config.yaml
d_expert: 96
moe_layers: [1, 2, 3, 4, 5, 6, 7, 8, 9, 10]
normalize_top_k: false
routed_scale: 1.0
balance_bias: true
head_dim: 64
vocab_size: 32000
qk_norm: false
attn_scale: 0.125
parallel_block: false
optimizer: "muon_variant"
lr_mult_down: 2.0
schedule: "wsd"
steps: 4106
dataset: "wikipedia_en"
Below are experts of layer 6 (counted from 0) of a mixture-of-experts language model. Rows are named router (the router's row for the expert), gate (a neuron's input weights, with its number), up (a neuron's input weights, with its number) and show model dimensions 256-511. Each number is 128 + 32 x the weight over its row's rms, rounded and kept within 0 to 255.
Before each expert's rows: a language model's description of what the expert responds to; "mostly gets" lists some tokens that are sent to it at least half of the time. This comes from a sample of Wikipedia text that the model never trained on.

# expert 62
Past-tense and -ing action verbs after was, to, he, such as used, built, worked, released, and verb suffixes like -s, -ing.
mostly gets: " used", " built", " worked", " produced", " using", " designed"
router [143 133  94 143 180 115 170  87 144  98 171 158  65 146  46 110  87 152 129 127  94 102 142  84 121 108 101 172 110 114 215 121 136 139  61 142  94 179 124 149 112 137 126  86 113 146 120 148  93  99 152 161 185  68  79 165 127  86 119  98 111  94  93  95 100 139 120 151 174 140 103 182  80 117 127  78 190 113 111 132 118 138 112 163 146 156 154  91 164  75 154  87 126 105 159 137 125 161  89 143  68  84 120  70 158 150  72  95  90 141 152 112  95 121 117 149  86 104 164 183  98 159 131 183  77  76 170 112 106  64 136 153 132 137 196 140 152 169  95 153  89 139 154 137 104 149 169 144 152 146 213 164 141 147 122 137  79 144 150 129 136  65 102 168 150 139 132  86 147  31 114 135 127  92 132 118  96 134 146 124 167  71  79 140  80  89 138 158 108 166 111  75  95 101  65 127  92 121 191 145 102 126  75 159 175  85 110 136 106 127 159 159 138  69 159 147 174 147 126 115 108 112 139  58 109 148 116 156 128 177 156 179 144 159  62 158 129 152 139 140 131 167  88 139 170  82 115 142  80 168 212 159 118 133  87 142]
gate0 [166 152  98 110 123 104 129 161 105 146 132 129  91 130 108 120 114 114 156 108 173 102 123 103 125 126 106 140  62 199 189 111 101 161  73  94  82 188 159 137  90 144 116 106 115 150 140  95 124  72  92 106  96 132  90 131 123 118  85 102 101 133 100 135 159 114 166 163 137 101 198 147 147 124 162 118 110 145 128  96 153 100 139 205 162 111 163 141 146 175  64 101 167 162 186 113  85  89 101 114  92 108 171 106 102 149  81 152 150 122 138  91 122 124 163 126 127 161 169 166 146 191 133 131 147 115 145 176 139  64 156 190  91 106 134 105 161 130 160  56 104 104 145 155 141 129 171 136 135 115 150 136 151 115  96 117 126 134 120 120  45 136 111 149 131  51 106 157 157 162 122 139 100  65 106 137 110 134 154 104 116 153 156 113  98 109 169 140 110 171 144  96 104 140  82 135  78 109 116 121  85 143 129 133 191  83 150 127  73 160 146 158 143  60 132 171 147 114 111 111  97 145 115  53 148 119 139 140 117  97 113 126 111 181 146 220 145 175 159 150 105 171 154  91 120 133 106 144 144  80 141 200 110 117 150 123]
up0 [145 129 153 125 146 137 164 164 165 118 136  53 193 162 132 114 118 121 123 174 119  76 161 156 141 126 132 121 187  90 152 114 106 155 164 101  97 137 137 126 128 181 116 119 144 114 181  96  83 136 144 114 138 193 105 139 159  96 150 115 118 125 165  97 104 110 118 108  58  84 172 155 115 134  98 132  93 106 140 108 131  79  82  67 114  82  93 159 139 118 134 134 105 162 101 107 113 100 114 127 132 151 131 178 149 163 154  29 132 116 146 131 141 136  90 128 199  76  63  98 154 127  79  79 140 137 111 122 156 213 122  67 201 103 101  73 139 113 134 106 117 112 107 135 110 176  83 101  84  86 130 108 100 145  43 165 103 155 150  88 112 125 118  67 114 175 101  32 120 101  98 104 142 145  99 161 140 141 129 180  76 112 162 112 141 138 147 146 166 176 150 198  64 122 164 122  63 110 139 151 118 164 108  91  98 102 152 166  82 100 176 169 162 140 105  66  42  95 162 130  58  88 118  90 165 120 170 152 125 146 170  95 118 108 161 102 133 163 123 112 138 147 181 166 162  91 170 155 160 102  90  91 121 137  98 109]

# expert 3
Prepositions and particles right after a verb in narrative or biography, such as breaks into, falls for, sits on, defeated.
mostly gets: " against", " over", " under", " near", " between", " via"
router [150  88  73 117 131  88 128  93 109  60 133 127 113 158  97  72  48 164 144  94  83 112 124  95 111 110 121 175 114 124 164 106 141 128  86  85 132 158 116 147  93 178 121 112  85 131 103 142  84 112 113 137 150 123  86 142 134  85 122 156 151 102 152  77  77 172 148 126 179  83 119 148 102  76 155  51 199  63 115  73  91 153  97 152 160 121 118  81 147 117 135 104 113 155 179 125 102 170 103 116  75  90  97  62  87 209 129  92  71 141 160 106  94 134 145 120 139  91 112 153  81 166  99 196  80  95 135 136 143  65  93 114 145 137 174 141 172 146 119 135  49 112 136 110 133 109 140 127 133 131 210 124 123 116 152 139  96  91 134 172 145 115  71 155 135 129 165 129 152 123  86 179 124  96 151 111  89 126 134 140 164  67  91 136 110  95 151 118  85 126 144  71 142  82  92 117  74  69 145 106 104 139  97 144 149 114 151 148 139 165 164 138  92  86 114  94 165 134 141 116 128  89 146 136 109 150 117 186 112 159 138 187 169 227  72 146 146 148 104 150 117 134 125  79 123 119  81 149 112 116 179 164 137  63  83 182]
gate1 [114 181  99  63 136 126 106  95 158 111  98  88  91  68 149  94  87 162 105 140 132 110 117 144 106 174 177 110 129 119  70 145 121 125 144 161 105 111 150 140 162 141  75 103 153  94 135 169 113 137 180 115 215 160 136 121 134 135 167 119  52 146 117  68 168 115 155  35 135 124 129 149 107 113 100  89 119 123 174 107 204 108 157 145 109 110 171  75 162 103 136 164 219 147 127 115  80 127 119  69 135 107 118  68 129 150  97  93 110  77 136 161  63 189 176 145 145  86  88 138 126 203  74 166 174 132 120 101 126 142 120  65  72 103 104 128 118 145 130 123  94  63 107 155 124 171  97 145 102  85 155 144 127  72 114 112  98  91 160 150  99 151 111 130 151 154 173 121 158 124 193 177 146 124 118 159  64 161 128 119 127 106 149 120 161 129 109 143 119 146  92 109 110 165 140 132  72  84 149  93 160 169  51 101  83 140  83  96 120 140 134 191 109 119 130 158 152 148 126 104 170 125 145 149 134 164 197 131 131 109  85  89 140 127 120 144 133 123 123 129 103 166 101  82 148 122 131 101 114 156 122  87 172 107 143 172]
up1 [139 128  94  74  75  45 111 106 117  82  85 127  94 115 128 141  68 160 129 168  60 119 137 155  61 158  99 140 161 130 119 122 135 143 123 153 109 112 128 113 122 101 130 113 141 146  99 116 170 124 177 110 117 110 116  82  79 121 148 173  99 180 123 115 147 129 216  99 135 114 147 149 159 116 141 117 126 107 110 133 150 137 158 135 134 112 123  97 195  49 133 138 117  91 117 133 109 124 113  79 169 104  97 126  90 184 145 111  96 129 135 130 103 160 138 170 186  99 112  79 134 151  68 152 136 101 187  88 169 107 158  96  94  94 116 154 134 100 164 104 104 110 102 104 118  89 122 142 130 155 111 118 180 107 137 137 123  63 135 122 150  94 112 147 131 151 141  79 135 163 152 151 186 119  52 159 133 214 108  83 143 120  76  91 156 100 129 155 161 172 139  77 135 148 104 141 127 148 101 115 170 135 137 102 136 145 136 110 136  97 136 112 121  86 163 152 149 140 126 159 167 166 121 132  76 104 169 158 163  22 104  91 109 133 161 147 123 146 113 115 108 145  92  70 150 131 100 121 176 188 100  85 126 109 158 178]

# expert 11
Infinitive to after nouns or verbs (appointed to build, caused Henry to become), modals would, should, could, plus table separator rows.
mostly gets: " To", " would", " to", "|---|---|", " should", "|---|"
router [103 106 134 173 103 153 168  91 133 127 167 136  82 119 102 123  72  84 195 111 127 109 205  59 149 112 137 191 130  98 180 100 150 120  98 211 150 103 156  95 113 138 122 116  67 111 144 132  89  63 132 131 204 129 112 156 146  85 135 120 116 137  85  43  85 161 133 108 158 135  69 124  93 121 155 115 155  88 129 118  79 102  97 112 153 142 156  66 146 118 136 105 105 110 142 160 110 126 153 134 100 128 133 112 136 148 122  76 111 167 189 129 123 116 150  92 141  58 143 156  74 186 128 148 148  67 123 147 167 109 107 121  84 174 185 146 126 118  88 204  73 188 145 187  71  87 133 154 113  83 184 149  89 120 157 114 124  94 146 158 173 116 159 159 129 172 111 125 132 137  45 152 214 106 137 160 116  61 137  99 135 102  87 145 141  87 182 126 148 105 128 118  46 129 111 130  80  64 136 107 111 151  94 124 153 101 153 154 100 100 183 118 133  74 117  88 125  83 117 179 165 145 149 138 126 166 120 156  60 134 163 165 135 131 121 157 151 167 114 168 126 137 135  87 146  81  70 172 113 120 131 183 129 118 113 154]
gate0 [115 155 123 126 141 148 174 102 100 134 159  93  84 169 189 102  79 113 147 177 160 100 120 110 151 115 150  61  51 162  88 135 121 150  81 157 147 124 155 146 105 151  80 141 124 138  83 106 134 164  60 126 148 140 125 144 157 111 119 112  56 128 118 108  75 113 172  95 148  90 186 141 150 107 131 142  65 182 109 119 161  93 122 134 122 152 139 153 144 212 152 121  84 120 148 154 146 148 127 115  93 138 161  90 209 100  99 133 120 143  80 128 158 101 121 150 217 140  75 173 115 113 148 102 182 102 153  59 141 128 120 114 140 151 100 139 140 148 152 183 110 124 121 129  99 117 169 106 144  92 160 145 145 159 154 124 115 146 109 110  95 109 136 121  96 122 100 126 118 125  66 110 165 112  49 107 142 132 201 148 116 145  88 130 133 103 142 144 146 105 145  77  86  95 124 165  61  75 125 128  93 179 140  93 151  99 153 181 154 101 137 102 203  61 124 187 129 138 122  72  61  93 127  61 169 129 109 159 126 139 151 170 112 142 137 155 149 157 143  89 169 137 116  93 103  87 119 122 113 136 113 187  94 138 125 152]
up0 [117 172 125 173 135 163  62 201 160  97 101  83 110 132  34 122  89 142 113  56  77  92 160  96 103  68  38 121 161 153 186 119 167 152 145  43 100 173 197 119 154 152 106 115 146 103 143 149 115 147 142  96  73 142 132 133 135  75  84  91 207 159 147 165 208 107 148 152  82 115 128 138 167 136 107 140 148  84  97 117 180 155  85 106  66 113 122  81 127 141 122 100 161 163 110 151  97 129 142 136 124 103 151 109 135  86 135 119 157 196 115  92 151 109 127 148 124  71 130 173 122 123  77 165 123 155 111 119 157 176 136 104 151  90 135 154 117  94 161  77 175 117 110 134 132 113 152  57 113 155 114  88 134 168 134 144 137 135 228 140  63 125 135  55 118 134  69 117 123 150 123  81  93 166 142 159 155 130 144 140 100 151 114 153 134 179 144 119 110 131 120 181  54 168 122 135 101 135 144 182 152 156 128 196  98 145 116 120  46 130 132 107 110 140 140 164 140  80 142 121 118 109 143 119 154 131 117 141 129 137 138 119 126  78 120 153  90 157 131 131  75 116  86 186 176 164 130 115 146 101  91 136 132 137 116 172]

# expert 53
Prepositions and particles completing passive or phrasal verbs, such as took place, made up, located in, founded, established, used.
mostly gets: " used", " located", " formed", " established", " founded", " Born"
router [120  67 146 141 144 122 136  85 129 143  88 151 111  97 113 143  99  99 164  86 106  99 164  81 151 104  95 136  81  75 149 137 192 111 122 181  98 122 114 129 138 156 149 127  74 206 128 171 152 108 110 143 166 100 145 157 121 104 113 132 180 128 104  85 121 149 175 107 157  94 128 109 160 103 108 108 182  68 148 138 107 125 118 182 145 134 200 106 213 139 160 101 123  72 149 180 171 116 111 113  78 128 113 121 158 165 106 101  94 151 197 165 103 115 139 131  90  52 147 167  79 187 100 135  83 117 162 192 155 138 162  98 164 213 167 129 120 115 114 168  22 168 126 141  80 136 159  98 148 110 187 111  94 183 166  91  85 114 124 139 111 132  98 219 145 115 117  97 136  75 100  76 137 108 132 144  89 125 161 155 103  45  77  87 158 100 194 172  94 101  88 128  57 104 109 123 131 116 176 136 147 190 110 150 140  72 124 128 147 132 169 161 120 126 129 118 128  68 134 135 151 126 125 158 149 151 118 167 137 130 143 138 116 107  96 165 168 168 151 134 114 178 112 115 171  81 100 157 110 189 148 145 101 108  75 125]
gate0 [148 122 141  79 118 121  87 107  98 168 106 105 130 127 125 163 132 129  99 143  81 121  87 119 159 138 119 105 104 165 111 159 122 143 151 136  69 176 151 140 121  90 130  73 134 142  89 125 168 121 124 107  52 115  89 123 138 119 141 173 108  92 135 127 100  83  66 136 127 146 160 143 115  80 162  97  90 121 125 115 108 108 117 115 128 125 137  99 133 197 118  85 149 123 147 106 142 152 146 106 147  92 127 102 129 132 130 177 145  84 110 140 141 137  69 161 128 187 121 118 135 192 163 134 129  68 140  29 112 118 113 117 163 143 126 119 132 104 174 110 135 108 135 105 125 111 187 135 110 123 152  92 130 174 185 147 173 130 113 101  88 148  75 160 137 143  99 115  94 156 126 102 102 119  87 121 120 110 174 152 156 127  61 120 100 139 178 169  91 163  78  96  77 111 102 187 122  95 159 170 131 135 118  64 171 152  91  51 117 123  74 100 113  93  97 136  54 122 110  81 108 137 102  58 203 134 147 151 148 138 156 112 106 103 202  86 151 151 218 172 158 174 119  96 136  77 143  80 106  70  93 133 129 102 120 173]
up0 [101  68 135 121 130 122  97 179 155 147 175  94 143 174 110  94  98 109 151  83 100  71 166 140 140 105  81 187 152 159 147 110 102 185 125  48 179 166 184  89 147 141 100 186  88 112 205  59 133 140  79 120 163 189 136 164 108  83 137  87 157 129  98 111 182 121  91 106  70  82 115 154 145 194 122 131 153 106 115 142 119  98  78 136 135 108 148 229 134  94 100 111 114  86 108 200  62 111 139 153 104 100 119 161 166 166 103 143  93  97  40  96 120 159 142 119 135  56 109 137 100 132 150 122 161 142 146 122 165 152 105 102  92 181 121 145 139 156 112 127 149 152  62 167 107 116 108 140 114 126 141 155 110 153 101 129 129 159 148  98 105 148 160 131 169 103  69  42 152 120 134 130  87 147 148 100 193 164 135 147 159 161 156 154 166 123 134  64 118 141 144  67 120 122 160 125 119 144 145 135 109 165 131 179 143  71 137 184  81  82 122 182 177  94 106 144 126 161 172 183 124 123 155 112 110 166 156 127 101 115 136 144  82 121  72 129 162 112  84  97  90 150 136 129 129 162 112 165 100 134 140 107 113 160 110 166]

# expert 45
Sports vocabulary and table cells in athlete and team articles, such as medal, league, tournament, No., and pipe separators.
mostly gets: " medal", " list", " Position", " tournament", " doubles", " league"
router [141  78 159 139 117 131 122  94 131 179 148 131 134 113 110 111 122 127 137  91 149  61 205  87  87  81 143 111 114 105 183 141 201 139  77 141 128 123 121 127 151 119 158 111 120 135 111 176 182  93 117 164  94 119 121 162 105  63  87 163 167 171  59  78 131 140 137 163  98 107 119 136  98 111 109 132 156 111 103 103 130  57 118 138 153 127 156 138 134 140 128 141 115 172 173 121 135 190 124 101 118  95  97 115  69 149 116 101 157 168 150 106 122 105 140 162 102  95 129 147  88 154 161 200 126 145  95 127 122  98 124 103 138 170 136 135 128 168 108 190  97 161 140 109 100 128 211  90 154 139 204 129  50 184 136  52  71 142 153  94 114 135 152 196 124 133 140 122 105 106  55 103  86 110 104 141  98 119 161 116 162 119 129 115 139 125 130 124 123 180  91 114  80  98 105 170  98  62 134  90  77 192  73 176 116 132 128 204 102 114 118 171 127  36 131 142 162 143 149 189 160 123 127 132 166 174 115 157  54 134 154 157 127 148 122 175 200 166 105 168 191 143  87 109 157 127 102 104 103 127 172 146 102 155  82 145]
gate0 [164 153 114 154  89 105 122 152 133 158 131 139  85 173 149 118 130 115 105 198 149 135 122 121 137 149 112  44 120 131 156 113 149 124 133 163 132 152 171 142 128 121 122 150  95 180 101  68 130 127  91 152 119 151 108 115 166 107 120 119 105 113 127 106  82 111 122 130 130 127 205 182  57 141 103 161  84 121 146  80 127 132 134  87 133 116 136 141 159 177 108 103 123  99 150 120 106 130 108  91 137 138 161 144 144 126 121 120 127 144 122 115 146 106 158  93 134 186 122 113  91 174 131 148 148  91 134  88 162 104 126 185 130 147 129 118 127 122 147 173  76  96 142  97 129  74 177 139 139  91 141 111  96 117 111  69 124 161 150 122 108 166 191 121  56  86 150 114  73 165  81 144 177  86  63 102 142 131 170 128 154 165 168 109  81 104 179 135 118 124  77  87 122  62  57 184 122  90 145 140 105 145 123 104 170 170 107 105 138  88 137 157 128  84  97 165  92 192 103  96 186 146 138 101 172  89 146 104 136 143 111 174 136 108 193 174 135 208 155 151 185 180 144 119 148 171 113 161  71 127 134 173 125 130 190 141]
up0 [180 146 163 155 136 122  96 167 128 144  83  92 141 155 113 129 102 107 138  54 101  85 134 118  90  90  79 101 120 204 199 134 199 121 130 118 121 130 122 107 117 140  69 127 145 113 155 115 120 171 138  50  83  71 117 131  80 112 159 148 146 162 196 152 196  63 105  87  49 111 158 122  95  87 142 101 128 131 113  89 142 116 123  95 106 154  74 127 159 177 146 161 125 117  95 137  75 108 116 140 101  87 112 100 112 175  97 190 141 103 139 121 161 134  99 158 143  89  94 171 117 131 111 111 121 139 141 109  96 168 137 153  82  93 150 161 144 110 138 122 149 117 183 111 148 131 136  56 160 158 117 133  38 158  61 130 108 150 200  75  87  99 184  88 165 113  89  66 129 144 141 151 132 158  92 203 195 185 180 141 156 103 128 129 168 114 138 135  97 143 108 203 109 161 161 117 114 131 153 121  92 155 185 146 148 189 141 102 119  84 128 135 147 118 121 130 103 204 170 111 154  89 178 155 180 147 123 127 121 104 192 144 115 133 166 150  72 165 125 165  86 117 124 124 187 119  92 143 126 141 148 118 142 113 109 102]

# expert 61
Opening parentheses, unit abbreviations and separators in climate, census and coordinate data, such as (−8.1), mm, lb, sq, km.
mostly gets: " mm", " lb", "sq", ".3%", "STAR", " sq"
router [133  51 120 160 132 109 172  76 140 104 153 135 134 173  97 105 136 107 166 134  53 136 156  55 123  68 135 143 108 146 143 159 169 127  83 182  99 159  86 151 125 120 198  83  90 196  95 174 141  71 102 161 122 113 117 129  83 101  98 112 145 115 125 110 120 155 162 199  95 132 136 146 181  60  75 136 165 116  86 125  71  88 143 204 132 146 173 112 143 120 139 127 122 116 154 102 164 162 171 104 108  99 154  82 120 178 118 117 107 128 183 145  81 128 137 155  70  97  66 172 116 179 120 137  98 161 121 154 130 144  64 124  99 139 113  69 146 161 109 159 112 146 121 169  81 100 125 125 122  84 146  74 148 191 147  94  70 164 129 137 167 103 132 158 169 140 149 140 110 133  79  81 173  88 184 128 154 111 138  76 136 105  97  97 123  68 186 146  82 125 178  68  90 120 152 121 105 105 127 122 101 176 131 129 153  59 128 136  92 154 167 140  54 126 119  98 139 100 115 140 160 123  95  72 128 162 112 155  65 138 142 175 228 154 102 113 169 147 155 171 117 123 136  84 139 128  93 143  86 129 117 170 138 166 120 149]
gate1 [119 108 139 125 104  72 116 116 137 185 113 132 135 122  93  82  69 169  88 105  93 112 102 134 131 158 237 107 225 146  95 141 160 159 135 161 150 114  95 157 151 187 140 117 142 200 142 192 167 104 131  99 178 146 101 107 151 127 107 179 134 147  99  97 140  97 129 109 138 153  90 104 113  78 135 115 114 151 187 107 135 123 112  77 117 145  86 115 154 176  78 123 181 179 145 138  90  86 111 100 135 130 114 107 124 171  96  98 138 138 176 145  89 191 129  83 156 109 110 100 154 188  74  87 103 146 178 181  94 126 147 124 143  88  98 148 140 168 128 164  93 147 130 154 140 147 110 115  29  63 142 158 119 113 130 129 129 140 145 164 126  91 103 113 147 107 121 131 120  95 148 100 156  90 107  87  91  63 136 122 161 117 120 136 193 125 138  96  80 120 132 141 124 110 131 109  84  52 147 117 151 141 128 155 161 133 111 123 120 131 127 147 129 118 166  81 181 131 103 147 144  90 164  96 153 149 106 192 104 120 107 128 133 140 102  74 159 113 137 106 101 174 110  87 129 144 103 195 128 100 163 120 146 121  98 184]
up1 [157 104 184 122  99  69 114  94 148 162 101 131 127 120  88  85  84 155  97 116  90 107 108 152 117 140 147 153 252 116 111 141 164 138 162 178 117 131 137 152 157 142 140 121  90 210 116 138 180 118 117 100 120 102 110  63  92 115  89 186 104 124  92 144 118  99 134 128 161 129 110  85 109  51 143 168  84 111 118 125 141 138 179  57 160  98  80 159 107  97  99 103 123 113 129 187 142  81 105 115 168  80 126  98 105 191 146 129 146 115 169 118 126 142  80 115 161 115 131 119 106 176  64 102 122 145 185 206 133 151 111 128 183  73 113 106 146 103 147 139  95 139  94 144 145 111 112  97  80  90 110 168 137 113 131 117 104 201 161 122 138 105 139 135 165 114 124 148 113  79 133  96 144  79 102 129 113  70 116  66 179 140  72  98 174 120 197 144 113 129 159 118 137 108 167 120 134 103 142  96 160 144 127 147 166 149 113 120 140 137 158 156 127 142 182 105 145 144  81 148 191 125 120 128 150 158 103 206 131 108 175 126 144  86  97 116 129 139 132 124 117 173 115  84 118 140 101 177 141 123 127  93 115 125 100 184]

# expert 63
Separators and terms in season statistics, election and league tables, such as season, election, pipes, and semicolons in records.
mostly gets: " season", "present", " Haleakal", " Olympics", " election", " tournament"
router [143 110 131 125 135 133 152  97 175 134 122 124  85 138 121 112 100 120 136 134 133 105 144  97 106  89 160 117  88 112 161  93 191 103 138 153 125 101 119 110 158 134 182 130 133 109 114 131 124 127 125 158 106 135  71 167  50  64 101 149 159 196 101 102  82 116 165 145 104  88 118 133  80 124 116 173 129 112  82 103 117  80  91 162 130 163 170  97 132 161 140 104  76 119 158 119 113 141 105 156  95  88 125 101 123 173 142  85 160 196 188 130 104 145 114 121 134 124 169 155  89 128 153 144 142 124 151 151 180 124  95 143 116 138 170 121 142 226  79 233  64 142 163  91 106 109 136 142 120  69 170 137  88 152 124 100  75  77 168 106 133 123 184 161 117 133 152  98 129  99  72 131 113  93 145 125  56 115 163  79 133 110 102 133 157 109 157 107 129 116 177 111  84  88 102 125 108 112 145  95  69 180 134 152 176 105 131 147 106 133 118 136 115  42  86  96 148  51  93 166 167 113 100  92 135 168  87 164  50 102 167 147 155 144  94 150 133 151 126 185 195 124 115 124 144 131  76 159  69 138 153 174 137 124  98 150]
gate0 [120 149 149 107  69 104 126 143 127 152 151 128  94 170 144 147  58  53 100 134  87 148  87 129 192 136 156 127 117 161 121 173  98 149 163  96 110  84 210 161 134 108  89 114 157 116 152  82 119 140  67 115 159 176  52 115 122 143  80 146  86 137 132 127  86 138 161 151 113  86 163 155 110 133 121 140 100 123 183  69 118  97 202 157 115 145 154 123 123 216 122  93  89  83 136 185 154 108 136 121  87  98 154 139 141  85  94 143 168 151 124 102 156 157 108  68 184 112 122 125 101 117  90 148 120 127 120 119 127 104  97 160 119 125 146 108 110 102 188 173 113 175 159 106 114 111  76 113  90  76 146 119 138 153 117 105 183 150  89 159 101 121 134 134  64 119 160 137 140 149  73 130 141 114 114 157 121 180 183 122 168 123 125  92 104 143 162 156  92 108 114 100  66 102 101 205 162 120 126 134 104 131 169 104 215  80 163  96 138 176 134 149 141 125 134 150 130 136 142 106 103 122 126 135 145 138 138 126 145 124 131 124 201 108 129 168 152 164 154 123 206 145 173 101  58 147 142 143  55 130 111 173  96  91 128 134]
up0 [141 144 153 180 136 100 103 174 127 148 107 115 157 108 101 142  85 157 126  58 121 133 145 134 103 117 103 105 175 130 154 155 114 124  92  85 157  67 156 128 136 114 155 163 102  79 156 164 132 138 144  51  74 114 149  82  68  75 152 155 122 168 193 101 156 115 192 121  36 110 147 140 137  83 160 101 109 129  79 110 161 103  85 150  77  86 166 107  78  94  84 152  89 151 115 205 112 179 108 208  87 148 173 116  99 175 106 139 128 167 110 121 182 127  86 174 132  90 102 148 100 128 101 148  96 161 180 123 155 185 108 114  96 157 130 191 155 109 139  91 169 179 101 146 102 135 149  84  93 163 149 133 164 143  48 160 147 156 153  97 167 122 146  80 125 110 138  75  92  78 127 104 124 157 172 134 197 143 129 109 125 137 101 136 144 135 148 129  97 137 109 182 121 150 171 119 110 158 156  92 105 161 153 135 116 124 140 113 134  91 170 167 145 112  69 153 132 176 124 118 151  86 171 116  78 137 109 175 108 125 187 154 127 109  94 156 129 117  77 137  97 160 134  81 109 140 100  99 145 118 100 128 107 112  96 149]

# expert 47
Commas, parentheses, pipes and dashes in locations, addresses, birth dates and route tables, such as Lamia, Greece; (age 28); SR 681 –.
mostly gets: "′", " (#", " Drive", " Votes", " images", " ="
router [125  53  96 127 141 142 169  87 105 111 121 166  62 165  86 121  91 120 123 137  74 114 114 109  77 135 122 128  93  94 154 131 178 110 125 153 122 181 164 104 104 150 166  97  78 190 115 106 117  81 145 125 171 104 118 101 114  90 136 119 162 159 112  62  79 169 152 166 125 118 122  71 147  93 111 116 142 100  92 101  90  92 122 135 119 168 162 119 126 147 148 115  77 103 131 161 116  92 173 123  82  98 161 129 155 172 145 110 114 131 161 116  64 133 168 132 133  82 128 147  68 134  84 142 112 104 180 192 193 142 126 123 118 131 109  78 148 153 104 139  95 216 100 119  57  75 148 151 109  64 166  74 132 121 131 133 105 141 182 180 192 151  95 186 121 184 150  81 128 101 101 107 152 129 143 124 139  87 173 118 121 120  52 123 113 121 159 143  96 131 158  78  80  80 105 181 126 144 125 115  90 177 123 130 175  81 166 157 106 130 177 126 103  89 168 110 132 100 100 152 159 171 131 113 139 139 104 183 110 146 140 152 154 149 125 138 122 187 116 133 155  92 140  84 156 133  61 163  94 176 137 129 148 144 131 165]
gate1 [130 176 102  99 128  91 124 126 130 114 160 156 100  89 155  81  38 157 115  88  80 153 100 123 136 113 209  91 181 103 100 160 157 138 107 161 110 121 105 115 140 130 108 144 116 158 184 164 121 115 164 154 200 129 104  70 150  86 164 173  58 136 116  68 155 167 172  86 143 132  76 119 137 146 145 174 118 178 163  73 186  99 128  99 152 118 108  88 150 112 127  86 152 121 122 136 109 115 111  85 153  66 167 109 121 127  84 105 171  88 116 142  89 173 132 121 130 145 109 114  87 179 106  80 135 132 115 110 134 116 124  86  89 141  69 142 146 165 169 106 101 111  98 123 139 165  93 200  78  80 107 144 148  58 112 138 119  88 164 149  90  77 108 159 130 183  73  69 130  92 166 129 167  92  73  83 131 142  98 118 126  64 135  94 131 168 118 104 129 110 127 113  78 136 130  88 118 117 199 131 171 110 146 121 144 122 147  64 165  82 165 143 127 120 178 120 141 147 107  92 111 120 174 167 135 138 113 166  90 112 111 126  89 106  66 127 136 123  69 144 158 105 167 137 168 158  79 126 113 205 131 134 117  76 131 150]
up1 [152 140 139 102 113  84 122 107 131  81 148 177 104 111 104  75  55 139 121 122 119 109  80  95 161 117 147 150 169  70 130 211  99 119 144 195 114 105 131 109 143  95  84 167  87 154 132  41  84  94 139 156 173  76  98  98 109 126 114 159 105 167 134 174 138 152 140 124 154 150 118  93 161 118 148 151 111 116  71  52 174 120 153 112 122 102  89 130 130  53 145  71 104  98 101 164 142 153 159  91 174  74 150 148  97 139 153  97 163 101 147 164 114 116 108 171 171 154 133 137 125 170  94  95 122 103 117  93 126 115 132 114 134 122  64 103 148 146 198 102 142 117  62 119 113 146  92 167 106  84  92  85 157  97 118 138  98 134 144 102 131  81 107 135 101 196  93 108 115  55 126 142 131 123 120 105 179 162 108  59 176 106  86 123  92 154 127 130 153 112 127  69 126 109 146 100 157 169 162 137 158 134 166 121 178 144 141 104 176  99 125 153 103 125 183 104 168 137  99 119 102 163 135 154 132 123 140 183 148  61 118 124 111 112 128 134 123 128  73 108 155  73 164  89 157 132  86 180 142 201  95 121 102  93 150 144]